Experts of a small language model.
Size: 14 layers, vocabulary 8192, 42.3M parameters.
Below are experts of layer 7 (counted from 0) of a mixture-of-experts language model. Rows are named router (the router's row for the expert), gate (a neuron's input weights, with its number), up (a neuron's input weights, with its number), down (a neuron's output weights, with its number) and show model dimensions 0-223. Each number is 128 + 32 x the weight over its row's rms, rounded and kept within 0 to 255.
Before each expert's rows: a language model's description of what the expert responds to. This comes from a sample of Wikipedia text that the model never trained on.

# expert 51
Description: Capitalized first pieces of split proper names of places and people, such as Gu, Par, Ken(sington), Pen(insula), Tur(ner).
router [198 150 135 154 164 144  97 185  99 177 138 193 100 115 140 145 112 145 119 107 141 120 135 136 162  98  92 127  77 166 116 106 103 151 185 135 156 187 120  75 157 164 153 121 144 129 152 158 128 133 102 127 116 192 164 105 114 146 169 121 121 126 182 151 132 165 192  58 146 158 110 140 152 117  97  98 103 197  34  90 175 159 131 106 155 141 193 200 132 116 130 197 131 173 100 138 196 127 183 135 160 120 141 135 120 110 162 113 175 101 100 145 146 132 146  90 122 120 130 171  84 160 147  91  95 117 140  69 117 148 123 124  94 200  89  97 104 159 200 151 160 169 121 136 113 130  91 134  92  90 155 131 157 140 187  90 155 106 197 132 156 144 188 129 100 148 178 109 186 146 141 111 108 157 121 137  71 108 125 118 143  80 123 113 105 153 124 161 153 151 117 114 100 130 164 121 173 118 145 105 148  48  85 149  83 112 103 129 141 141 145 102 161 124 108 111 132 129  71  76  96 105 114  91]
gate0 [160  85 174 178 146 132 134 216 147 107 174 137 184 136  94 115 123 142 126 102  67 129 106  91 139 123  59 114  97 135  93 140 184  57 212 102 127  94 119 110 145 145  68  88  99 150 119  74 125  90 180 132  75  75 120  99  99 109 150 145 127  96 151  84 136 117 105 145 123 115 150  74 141 163 152 103 141 145  86  91 138 141 151 147  93 162 104 123 146 130 128 131  93 114 103 137  66 104 120 129 174 121 181 124 120 148 103 142 131 146 137 150  69 133 176 112 117 136 147 121 101 192 149 113 161 153 115  58 149 155 119 156 129 184 133  89 169 134 103  64 140  93 115 139 135 192 136 164 149 112 156  84 194 103  65 128 133 147 119 148  97 108 113 132  87 116 119 100 160  67 108 120 128  93 149 139 130 111 140 162 165 157 154 120 117  60 135 130  90  94 134 135 129 127 100 112 129 147  96 113 156  89 104  87 110 198  24 154 136 147 185 160 159  82  64  85 137 102 163 141  83 102 105 102]
up0 [105 113  62 117 188 116 147 201  70 126 157 178 117 136 107 174 170 164 105 105 147  76 123 108 129 111 142 121 130 131 150 181 110 116 191  91 124 152 123 136 144  16 136 154 128 163 133 135 177 100 152 122 126 103 110 119 196  93 126 145 115 168 134 176 113 160 192 127 104 155 136 140 178 133 141 159 159 106 155 123 129 128 131  66 166 112 140 129  87 120 182 145 174 112 133  94 149 162 121 144 178  41 116 137 163 124 126 133 121 108 154 104 154 105 162 128 120 119 112 124 151 141 138 154  98 162 131 169 117  93 143 159 130 133 111 103 100 133 174 158  76  83 119 161 125 140 101 129  75  97 171 181 115 137 138  99  96 114 172 144 139 152 105 187 121  90 133  78  70  95 105 126 139  82 129 153 151 131 194 189 140 119 140  98 138 182 167 108 127  92 120 161  65 215  99 158 112 181 100 115 132  56 163 144 114  84 161 126 116 126 105  79 152 130 149 165 104 147 235 125 137 104 127 159]
down0 [ 66 106 100 160 136 100 108 106 121 176 157 152 176 103 124 176 146 124  84 106 124 114 130 111 143 142 139  82  76 102 112 149 126 102 107 133  80 161 118 145 141  80 126 156 151 171 125 130 150 165  90 134 130 155 125 157 117 200 197 167 170 197 100 161 133 146 141 145 134  95 131 149 174 154  66 162 119 116 130 120 110 132 115 101 147  31 160 142 106 179 111 127 174 111 137 129 113 160 168 148 127 197 147 170 181 174 106 106 119 136 128 117 139 150 157 144  98 158 127  90 134 181  53 158 103 114 115 152 140  77 164 144 122 119 156 134 109 134  93 116  94  94 201 101 154  32  90 118 141 179 187 177 114 118 202 127 148  38 147 131 123 107 110 106 113  91 132  68 114 136 123 101  64  98 152 145 118 128 178  84 115 126 101 195 125 138 129 123 137 176 169  60  73 112 109 103 106 202  91 101  96 125 108 101 148 106 129 170 152 132 117 162 125 160 138 142  92  96 128 132 152 137 130 162]

# expert 2
Description: Inner word pieces of long Latinate words, followed by endings like -ion, -ing, -ate: subdi-vis-ion, const-ruct-ion, commem-ora-te.
router [122  76 184 136 184 169 105 147 116 145 155 129  82  95 115 109 129 149  91 147 141 143 114 145 129 129 106 115 112 129  80  77 105 133 147 128 175 149  71 119 151 118 107 121 155 135 170 185 121 128 116 157 108 116 166 151 142 123 171 166 139 134 187 147 141 128 177 181 162 112 108 143 167 128 117  82  62 147 117  92 152 146 137 115 123 113 133 128 154 145 170 183 121  96 130 149 118 145 167 141 107 180 146 138 136 142 149 155 168 146 133 119 122 152 118 146  50 144 111 121 108 167 154 147 115 155 132 143 148 141 222 114  86 132 133 139 156 192 145 107 100 153 100 165 106 103  76 144 143  92 148 105  83 116 158 109 169 114 167  54 102 172 180  94 162 220 194  94 167  95 112 178  96 163 179 169  79 112 144  97  93  65 158 140 175 141 112 198 151 129  88  58  85 175  78 184 156  85 156 111 178 105 121  98 113 132 129 117 186 135 127  75 158 170  78  67 127 117 108 113 124 105 129 107]
gate0 [ 98 125 112 113  93  90 152  80 123 149  99 153  95  64 103 128 172 139 124 102  90 125 158 103 145  47 111 117 115 159 152  57 114 170  95 170 117 151 117 112  95 116  99 146 145  66 181 130  98 112 199 128 121 132 185 123  76 158 144 132  78 112 117 143  97  76 134 146 124 178 106 115 127 143 127  80 111 103 136 141  77  83 131 166 192 132 152 112  85 133  90 113 119 146 160 141 110 104 212 108 119 165 133 130  98 135 162 126 172  92 102 147 123 183 115 115  84 109 128 187 133 128 125  65  65 169 131  92 114 132  91 167 137 138 148 169 107 154 158  83 115 162 121 127 114 136  84 142 107  84  92  82 110 145 204 133 142 174 170 155 139 183 140 133 184 152 187  39 129 103 109  87  88  95 132 153 107 182 128  92 115 143 105 104 125 121 170 189 149 121 162  78 112 165 149 117 129  59 194 132 157 143  76 133 149 151 115 158 105 139 193 102 142 147 113  98 124 117  77  91 161 140 139 143]
up0 [104 109 162 102 155 187 138 123 133 191  77 133 160 153  42 136 131 158 147 175  95 167 138 107 138 115  70 127 120 120 139  91 152 164 105  87 187  82 163 139  95 135  62 107  89 113 100  68 131 108 128 187 143 170  62 170 118  54 109 159 190 112 117 152 160 104 158 209 136 102 127 113 138 127  75 133 110 139  86 132  25 104 122 136 127 134 195 107 112 119 151 132 128 138 113 105  97 136 220 114 113 131 125 131  81 144 106 123 126 131  77 129 179 123 176 114 133 107 155  94 125 122 101  76 148 148 116 209 133 142 112  81 101 133 150 108 113 177 163  89  88 159 121 126 137 122 130 177 195 156 155 100 105  81 168 125  96 118 160  98 146 104 114 116 110 147 153 118 121 122 135 114 112  92 140 153 157 152 126 153 144 166 193 108 115  99 100 148 134 138 137 141 125 160 187 123 141  81 149 141 150 132 199 128 186  83 109 151  83  79  81  58 138 103 116 140 160 105 145 118 100 124 125  99]
down0 [164 142 164 111 109  52 170  95 191 178 179 122 148 114 147 167 153 124 170 126 118 144 157 139 135  75 148 109 137 125 141 122  59 130 109 107 124  87 178 146  95 135 114 147 122 114  92 214  66 136 140 109 127 155 101 115  30 144 122 121 128 151 157 102 171 108 122 179 136 166 164 130 134 129  90 129 141 119 125 110 152 141 195 116  85  63 111 131 110 160 119 175 128 165 110 122 140 119  91 143  78 132 152 138  95  97  40 178 137 124 105  75 135  94  96 137 135 152 116 116 184 131 136 123 101 146  73 128 145  99  48  96 111  77 179 135 188 109 135 168 191 134 145  91 122 155  58 112 140 103  86 132 100 161  99 179 123 168 149 125 147 112 105  96 156 126 181 139  98 130  76 147 191 136 179 148 165 106 101 153  83 140 133 107 131 156 154 127 124 113 150  86 155  90 147 119  88 150 100  90 105 136 105 138 179 112 180 196 125 137 123 143 110  99  44 135  78 108 100 124 144 178 118 132]

# expert 16
Description: Verbs, participles and -ing or -ed endings in running prose, such as established, modified, attracting, help, moved.
router [130 127 172 126 138 175 136 121 107 110 144 122 145  76 103 150  86 142 143 134 166  78 120 132 156 166 113  54 105 136  80 128  37 105 139  87 172 145 110  32 139 118 132 175 154 184 145 150  91 147 119  97  88  81 160 142 158 152 162 118 117 125 121 116 124 133 188 123 206 106  64 190 153 104 134  75 116 128 114 112 107 143 166 128  97  65 148 150  85 152 125 136 123 150  61 139 134 102 152  83 146 187 155 107 116 148 136 134 146 109 124 140 110 128 112 153  96 108 148 179 166 120  96  78  67  73 100 135  58 136 180 166  76 118 110  97 115 200  94  91 134 126  66 184  96 106 119 141 127 138 163 105 149 119 170 116 166  73 153 137 101 152 181 117 119 123 181  63 156  74 126 151  92 136 111 191  90  93 109 184 121 101 102 153 163 159 110 136 150 127 126  86 115  70  80 121 105 108 164 110 122  96 116 137  91 154 127 119 126 153 150 107 120 129  85  83 109 133 141 126 115  71 160 103]
gate4 [117 122 124 156 133 147  59 110  78 144  88 124  53 128 118 129 106  81  82 206 151 139 122 162 139 139 218 101 138 145 130  85  96 167  95 175  89  93 178 102 168 144 138 120  84  97 102  92 147 102 167 118 136 100  84  98 142 136 119  78 125 151  77 162 137  93  85 104 133 188  55 120 185 150 113  99 131  86 141 130 162 131  87 147 108 153 102 151 135 136 124 165 142 166 148 106  35 104 164 101 180 108 128 156 161  84 158  91  99 106  82  98 117 107 145 140 129 132 117 170 123 152 136 114  77 172 143 133 122 133 136 131  90  96 169 106  31  96 130 203 157  94  94  80 120 107 184 122 169 137  79 150 153 156 123 136 122 160 135 151 131 119  78 129 107 137 139 174 129 163 112  95 160 161 119 185 107  99 179 133 144 114 149 180 112 163 119 142 178 144 145 129 137 156 111 119 119 114  97 176 149  72 138  89 113 122 164 224 186 140 113 144 124 144 139 122 125  99  92 169 114  95 132 162]
up4 [129 143 127 147  99 171 103 144 126 108  78 108 179 156 174 167 104 132 118 118 100 114 165 158 165 155 112 117 160 112 152 167 127 143 168 132 127 105 115 119 126  92  49 163 109 175  81 162 117 115 120 171  66 148  74 127 131 112  55  87 121  70 128 111 173 120 143 138 173 101 120 131 150 173 137 108 115 131  71 124 163  87 141 106 147 164 116 124 136 142 148 137 166 149 111 127 154  82 106 131  82 130 138  96 107 153 150 140 126 200 124 164  66  87 138 138 138 108 122 142 111 109 109 136  58  94 120 112  68 195 127 159 139 176 187 112  78 153 109 181 159 145  96 132 173 112 141  92 115 123 122  93 142  74 159 138 145 164 174 162  82 100 165 166 124  65  77 126 142 167 133 118 123 115  93 158 123 142 105 153 142 138 124  92  93  84 101 141 126 128 114  97 133 137 172 135  60 148 153 105 188 156 164  89 206 105 188 232 114 112 121 110 130  34 125 134 108 140 136 179 178  96  76 112]
down4 [124 113 130  93 160 120  98  93 141 152 174 184  93  89 123  99 115 119 164 126  56 115  82 116 169 165 104 119 117 118 155 144 107 155 140  83 149 110 132 119 149 124 171 141 149 143 111 121 127  96 194 130 112 122 126 145  57  92 155 185 112 108 144 102  86 168 154 119 148 109 168  98 139  96 112 122 171 166 134 119  98 124 154 127  72 108 129 114 100 129 142 123 164 110 174  96  71 126  73  61 164 135 127 120 106 197  70 132 105 125 140  85  95  73 135 172 119  95 110 137 128  91  97  78 159 105 180  90  33 181 108 188 154 116  98 152 199 123  78 129 177 142 102 129  75 162 166 137  81 141 105 130 167 138 164  95  83 133  97 132 144 101 158 127 109 111  82 192 192 129  90 169 142 127 173 150  78 143 173 170 156 121 162 126 136 157 158 106 171 126 130 127  88  63 154 133  89 100 153 164 147 158 170 130 103 134 130  85 129 150 107  68 162 170 110 171 139 118 144 140 129 206 109 174]